config = dict(
    n_layer=10,
    experts_per_token=2,
    moe_layers=[0, 2, 4, 6, 8],
    router_score='softmax',
    balance_bias=False,
    lr_router=0.00127,
    optimizer='cautious_adamw',
    lr=0.00122,
    beta2=0.95,
    train_tokens=661900000,
)
Below are experts of layer 2 (counted from 0) of a mixture-of-experts language model. Rows are named router (the router's row for the expert), up (a neuron's input weights, with its number) and show model dimensions 0-127. Each number is 128 + 32 x the weight over its row's rms, rounded and kept within 0 to 255. Numbers have three digits each.
After each expert's rows: a language model's description of what the expert responds to. This comes from a sample of Wikipedia text that the model never trained on.

# expert 18
router:116163119128101104143146101108127168114084157155158137125084098153206151101148123096125096082160167090153087076129164136176160171195098183074186190194106108130116163108104152086066119153132134093143130120086168132148115127165135124131145194120152095108128124110107134104098130110107107147080158100075155102106120159165115145130175115162178086132167067166057129153127084077176137136125
up2:112156136105094113078171141155121189106158107101170121146173142147162127154146089158152176110157156214162095115146172100094141105162158112147143100157096114175073113125125115094130156102116137085149083174129138113097163144119155092167154154123157113145131078141127113142147182125111094094111172095102069095144174093144148106111166197075159138150105129110103155186044187183134117200150
up3:074123087142128103097128072141148102135134162102096121165183093110145109078078102122103099171089177149132159084080114093096108107184147090106157153122137125174154186147139120095113140082084093139102067155163153142110171116203118100121156135097130081188138071098123143167067139094151106129099120102180083156141118143112137146112101026140162166109184168113169153111147110124147126125162
up4:141111165127116082170094135139146098157096137127068172117172186147120129152128144078138126149156127179056165132052072136165149102140105144156087084109136130112162094064168166133125161093110115094114143180149129078134110087145156123159081162077108197178128096077138111132112087078165181130152141113138118114119125081171103114147092138130088180116100216090127088114175132160125139116148
up5:127080122204151158152137115118122073135104122118106124101088125176139137081144147172123143122113136165096115103136144187142159172086125119183107160113166134143115134097139110126092108131116086146145169149164060147142150176143173121121130158041060098151108184159113177187159133128107145082071157118131118155109163201127121073157170132095116186089074093088108077102131112101083113157168
up6:103114090145117085074085131089135114146149081110148161128086127057096108164131213129113115089111146085092156087099135152126101109110113154132144131117158078115144120114111130069134094145090134103083108134195169147143118124204120120149119183128176175047177128080110081155110096138092131111157142117115139157173105111168222105131135142085152110144130164122139076136165138118140180062088
It responds to: Descriptive prepositions. Prepositions after a noun or participle in building, place and weather descriptions, above all "with" (stone with, mullioned, with); also on, by, through.

# expert 39
router:153136167084130083119125169156097152144102094183127086071141156055099073122117109127077149176127112141150079117121119098127116118064191165175124126105169183102169157115069139107123177142169134141165137181137132123127120138161178168073121122154154161147128184126143114113105069128155158115080067136087149154176121124135087067083186146091083126146106084126114097107077121101107122107088
up2:188105150176158127110059092138145147120144131137068134140096159097213137104094178144108142116175195121191111060140133129128130085094133086094092175093162133162153150120158104092109167130119113121117095111150110096138128176097102100117116145123194120172134103134110122049158173149158149138115122109128117168162142157121172138184063078167144134163138102137102131125099136090194195086150
up3:094113130151053154102200168142087138130091143138152133107093159164117149135104093138103130114087096122080200179159158139094122057131145086127125149177151104111198107115183116158067115144114158123076131141068131145177113110105126133137079091188136129131107137112133097094130136171140198140124127088109152126198168125121085173138121150117084089129154219104150098085119107152089119121164
up4:151129150119100122110165153146100095123093198141132144148092114078111069093112146118091109143101115134067100169159113161148140208143176097119114109129122098122106063156146069163128144114181140169175143094073153086142163188058151115082104133131098118080115125180133178084141132087075128166131103123150081159147161172140147157111146194126085151149128115101157130178157115075097068137146
up5:163109198140175151137092180144156122118098080101059135121169136091106130202136117123104170111126113108140145149087076143118136112194109088110128076115099120153154089124106103131133134089161153143080077132151133187104083105142112171101125130153174093152099119150154165096176164075059148167177183146072119146156163106073135154160132171092111075173163133123164118169132119106101094122081
up6:189185162110147146106094140150125143138127144075110129103107168155103124137140142095152127135108145168149117106084100091174150129150134131097108109079116157171120134172094080152123157161114143144097061143122136138110095096154080127159108098130094076110144136176127083184133116165092178235131108168139145090204088102097145103143067099160166128086146209098081180154094147073141126146132
It responds to: Film and television vocabulary. Nouns in film, TV and entertainment articles, such as family, video, episode, drama, show, series, artist, Best.

# expert 16
router:145129115102139124143115128122163152124177151113170115066100107147154084101137182086103098124108150063162137091126097157170076158093135149093167128144134113137129108167099142078101132107088175135139186151065164192083173088133178140090189126138139157116149157113118151150167132103091111121160152121142144103043073125102104100156066133140133096123176152125162128173131034071169170119122
up35:129158170116129179165171146125150153160160146153133148108098120121143167161143151153184087145155121127118145107153128178167143166126097105136118193209145110135085075145098174134096058166155111189095110146133111184125090162155168103120164064129195100123106127133147197182101160111126110178149096127112095083129103071150157192122078151091099091117126147134137143095138192110092168134111
up36:110128147140151148124129098170175158097111076127096122086116158091124098143122112126120128085172088145124149112117128148140133130144150168147132123140117186107189080089163188115118117178149150090139145124096085096153132078104090074130191158162123167137036144140097121161121143111079189065148136136150170202108134097135180148145156128164116103074130112039111170101107096075111069166109
up37:129088105072077136150102118146119077123169078109165110126131130095073095133165163125162173141117103117149095090110132064121153096121134119147135132144105091085189131170162112089194093190144052078090184158082092108107082159187071140117138124176177156160153135143143162118108149121179132157120141099168091157150194074152105112097084144113117135110158118118134158095132132111076114083094
up38:096102106151106146095118158084102064063145146077077099166084161110106139135110182057138140114162109126134103162183158173129127119193084126082173116170102112177078094155113101171126051107122132130134082134191110090157110126127159181113106122121120131174173090117088179116153080113103108170146131101147112139176186085122096140101116096144129132136160097166078094120111175158133092109147
up39:103110099122153129135118115056141133156097188162160170097177160159121167106159118174117093139062127149130134143116134089133135122128115185140115165138120128118146078175058110170050100196156155129151180106108151124129108068106082102113084147085121160101121094167187044144135112100100114059201116131148122179114128195112080176105172130121120121144089142141136141132156134133089107126138
It responds to: Plural and general nouns. Common nouns and plural noun endings in running prose, such as people, company, areas, serv-ants, guidel-ines, and dep-ending.

# expert 29
router:141120109195115138108137169169078143098127121166112127143125136128152202061159135162162157137168049149155168105165131123100101076114183139156114159112159081192140100077134145195144175128106149145148105105186101126152064179140122125159118115128178096183172144134089087105129119124074135131126119133103147193142219098150172133131121115117150128128142103159098144090169139101085156180137
up2:104124144161127085186112121137145166142142084080093071161162168146128088093145110157063159179054107109146105128083146123153110131119080160131129107087100106142077108130141113182097118059099076106115179086149114151140138072173087153087113171146160166112118127153132076117121186107084144150133168147128147125143128111104116114159058197146168095114113106064180113126158145109131157088183
up3:135142137138139163167105154133147113128093160150121124103159136129154128103125061132073165165082095201137126147107203105152101155131093190117090160133163111157106148144150083080147118040147154148064123179175149065140114128100072100164168130107129094167125088126172124146163113129101157155110148154185104122111164088132188045149068141136083090141163128159129130131070154147133141160125
up4:119103072112115147136112061140161159112095110155095088151162137070099197124104122130150170150131107097112149141104089101137115120066101159149090133139152154103132142090106124119158113054091110150059138104099120023130112073100135147141145074133135151144134162177113152114082167173137094120147171089142105109192175160148187093166162177129139108182077157131135102105125095169168166141149
up5:164158102144095124112179083064136075079186116127117141175076150096156113120096106120151116072117157135157133114132174125119117126102149151110081141107152134149166135050122091125160138183137094067172153145122136094174164141056140097063105098180170184126161091199104163122167113114139104124152078116113087146178135075121172153120141139147109165122106116145145162154141107140053091140090
up6:099093128145104139168137148165173149130087145096097151137166103117137147104082121128125138108134101127129129135126177200147158162190072102095172165114141118114202115138083175085116145134091108203145172148101146166138107171154213113158153096076141071040175137111101185176140091136130150154137126114143112099088093108142084089096147102123097162103165075124116185115121101141125085106140
It responds to: Sports vocabulary. Sports words in athletics and season articles such as track, pass, team, points, championship, coaching, and the running of a race.

# expert 62
router:125155089192151094111132132164137122110132132105162088152159096128146100091148125088071113132149120090156097078118161152123146123103151185138106134162161100184123152156108191139112175102182099118170166174167174152090096109123154146088127127106149064150182133094155179116090100065115172155118121132070154118081108172081153090135130187133085091088183074150133142123162072154174172121144
up8:136096090140062177122164087033127155136072202136129146154129111128091211139092052150092120121141118124148116113167128106142132133144104168115161161128089111090094157100124095102180086196081077190153096105158106087173105127144176129115173109097150118128154132109105154143133136130163089163092160153141151087122116143157082121165110153101154187148107114107134091109123094132190152166101
up9:118124138166151130138168136135080103061081150106188116086147151148132114154177187170095141091096087176163143105137168127129124145133173163144087164175171167067202116144072131136106171184149107128159116149068129113143141152100143153148160111094090109165145191086145187147114089120153172156149179151107089097140146079147115118145123132148130135172106149093159185106138136083193100167098
up10:068140150066124059073170144171122163169111138172147135143161062151063120128105136160161088110150088106116106153140164143102124149152104149093169130145144077026125128101133142129115173164115187098121131117067144077153099177077085080165178113135111126081116169113116158131107160084129125103164112086140129132165120123150144167093104117156131110128124157145084188135162188124109109072121
up11:090137102113158138102143098125127124104176123108092114123077090192097137188100132123120092132143150099149128149162063091105138160118059142143127063127106136144077151144137152103102126080161110148098110099163176164083114131108138127182137109141127177115146076149132029118128178191111111130133108191098155133113116161149089120152059109177116104150079196123172156161073120201127121096108
up12:148135118123092131193118117189127095094100169114075132119067118138062136140155171135203112089156094110104129134116153157116099120123123165140191106085133081113178128142108160088198109130119095184143151133188128070152131142133151119109148154154113088165134124143079180142157160174081135072162117110127118121156196151079129100151184115111124099158089111165092141125132143164150040104077
It responds to: Verb endings in plots. Word endings completing verbs in plot summaries, such as le-ts, choos-es, try-ing, g-ett-ing, tri-ps.

# expert 38
router:108125118094139121124151163093089186108080145112152146182193171181123196091115112110084132125091117131147163119146090113079129152099077101152147099197148149128118143108100185115129129073118089116098150223129148109095132107140119113122094118167203150092179125107111175097103105105173197122089100090149145164077095106132125119145168184093072098074141112148154095123134088156130121108139
up2:141089147091130120169096162196118147140158165124083089139133156174138166074113158131142180128110092145194172076139131084087079170166106084127116135143106083131112127135118192105165132161168129137122068087105157087124055154117156151066147111123183062100082143116133114153115131142165106123160132061124109167164173090164128156137086098157130076094120094137088166113106184149148130166130
up3:107113169126078163058142147154109109106106196133191094166172107102114141148155139102091150075087154139116117056174181082161119095166099127108122183086096131128212213157095101118137134127084077137163140161152172171095136091145196173160164098147157155151106135135121111150173106136137127109138154191137094133151086115143093165153129105109104162106152138092121158127116109136124118068129
up4:123146179089098101104100169138119111155119106118083118047110151093059128135130138084116118147060095136082132087105100148168100168106115079128099083137167086080132116133115099118158114107061163136134134151101108150051194112096152123106137121129114084120115125119176117063120147153137092152113170092113092191172175138162178164112158055143151087112138108084143134098059150099132137122178
up5:168177128124069103123099136123149028095121155101138186140139131144101137123106162112125083164148128080117054132194155162221117122147149140076100100118139112133163079104156104141092130133156143100135136148076164163193118127117140143103089146131113134149142112156110131094140115084077146117158155148103086158098116129069142159191092135175082109142136130016095136141169159128151145115152
up6:152071167125147071156135136145099150148115135122177108136109116111180127082109148087148131160106148166076168119097106088115198106092105130118129162170133053186111106106123087168105142126122121101125158127139151139120159128101139117167129114128095179129149121134141082117070143149135097154162190091155119099175132161072079104075137170095145200162106139144147074160044104130068202130085
It responds to: By after verbs. The word by after Preceded, Succeeded, edited, moderated, Lost, plus about and first-name pieces like Kev-in, David.

# expert 27
router:113131097167089118073090130160144138143176143098092087071099089101130093083108192095108141114138158096134128157114063151181091152095160117111129165156141138100142087115151102121096148107099193131120172096053185117161121111104110125069077139074176109153166181092147096137142117105129104153087146075151071181095126158156166169106078101193130100107150160116160143152174108119124138100104
up0:151050074123117099100154144129173116157091109134066143144131131120078086088120111129144106184157110112082136111098154084112166158127145169138131104146175069114136129163077101166101129130148154147172169087142132116157128132141146186133083083172122125090092122138048226129137121127164104141147107108130152080152169096105095103108132117078083128105082064160110144170182098102061154152142
up1:118105132130124134102084120127133165164118198134182108100171119154130125174112189143117087134141151197105096180070107173126142139060054231093162096087161087117127180139094160123174114138133129148162119150118124120118125113164093155081136090142102113137123183106131104116091106116147139104069110117140085115103113078080123187089135064083158081109113164149111138103148166158098099138163
up2:092133109124119117176139135142069102080099158139136099131147167138183144094141162133117092121126076200208157194115093117140105098146073098143130146083072152155116162081197094144102170102122127154144112145114154094194107161124138105086063098161088152084128092185128140057092114095145139167119069087126127110110118139144140097155124121092100166141103071072144126146171151096126114107162
up3:113169093187114097104118175157064128106162139119139131101110136166153165164148073119137099120132134129107146131127166097107119136139179109149134121139093203182128126122100171121178157131129109129105102162138119175162092172130140123170085151125115120082099137126117101094107190114061172141190113056136068102206094126130140109137140092160142181106056093110163174104109151198071103094154
up4:133102098129131134130166160097163147168137117087121174137116151158119142083170094086118112148079134092084105162059149141104143105187142113140132106190119165153090163114094103100142126185082066126113073116137156125100146128119115140130159126117158061165102130155115240112081101145169118134225147130097162118173156152107168088107135097090173151129136133105083122124149169186180109111093
It responds to: Technical and mathematical vocabulary. Nouns, verb stems and LaTeX symbols in scientific or technical prose, such as model, act-ing, $, _, program, condition.

# expert 36
router:115124096133149114086144101118171149150169132120111099124143065113161102067094167111144068129141190141091068099108123161167132139137120144068084189155092090098111109174110164089121148149150147137149168071065187139158162123132096129156141193098129081157158141082164127093070148129076094151114158122126117076144117166165188131113119127177103084097147105127091149092190112113120195146130
up3:145126154160136085183106084179115131140151108135140140118179092071139119127136130087109110123137136158173065072114119068125132149109116188136100139141096177135132128131117163217109111134189142159158140218141113098089009102135125156147071130148129109072132125133118080143122125106145210106127150120065092122142131150125069096113101152089141164093115109157111087116096093106145130106141
up4:114147140096176161122123152178132139129159080127134153141192120133104094139121093163102150167048083150181078139156193142098163124146170142138174102119129154110094153185120122098147150128162098089154153227178136164106179085097161118097169142116146097172136143135181132127135139160127191164090116155146110125168145089085156089105118163138072075145123136137161077155098115162143181117081
up5:061133136086136117135105110163130095067148150096141121040106139064113131142152109107143110130142184140080187142117079077161114162167203137136076087087150089124133089117171069153110139046097111093176144104091110121155119085117121138142098155088135113135127119134087168115093151073139114123132115065116155123126108146132173148185096127189125129152145186086120098193096095109126108112111
up6:135123078183145123141100169174161101109075129121124158139149138154138085101114127070174158173180123174151061138117110167117075127077169160175078139141072101180165126139121148152144164168166097117118139127157074161134117117110131121124112129130077168192147157177119165052152130097138210166087156113129157115177157088113103183102125119159094127128156170173092103115103137077090116135118
up7:163087169155117148130100107105063122093161121122102196137114107121093075142087136088159172135126179100111152168125134105136100171174124147093137107084089118062151088130158147118164140086134166159106124111081097079178140150164114088132117096128121167140088088131100134087187126142161070089139149108170084123158091166171183167146093107153137155153104171086129141181159199199091114136134
It responds to: Plural subjects and endings. Subject pronouns they/we/he starting a clause, mostly before are/were, plus plural endings like -ers, -ies in descriptive text.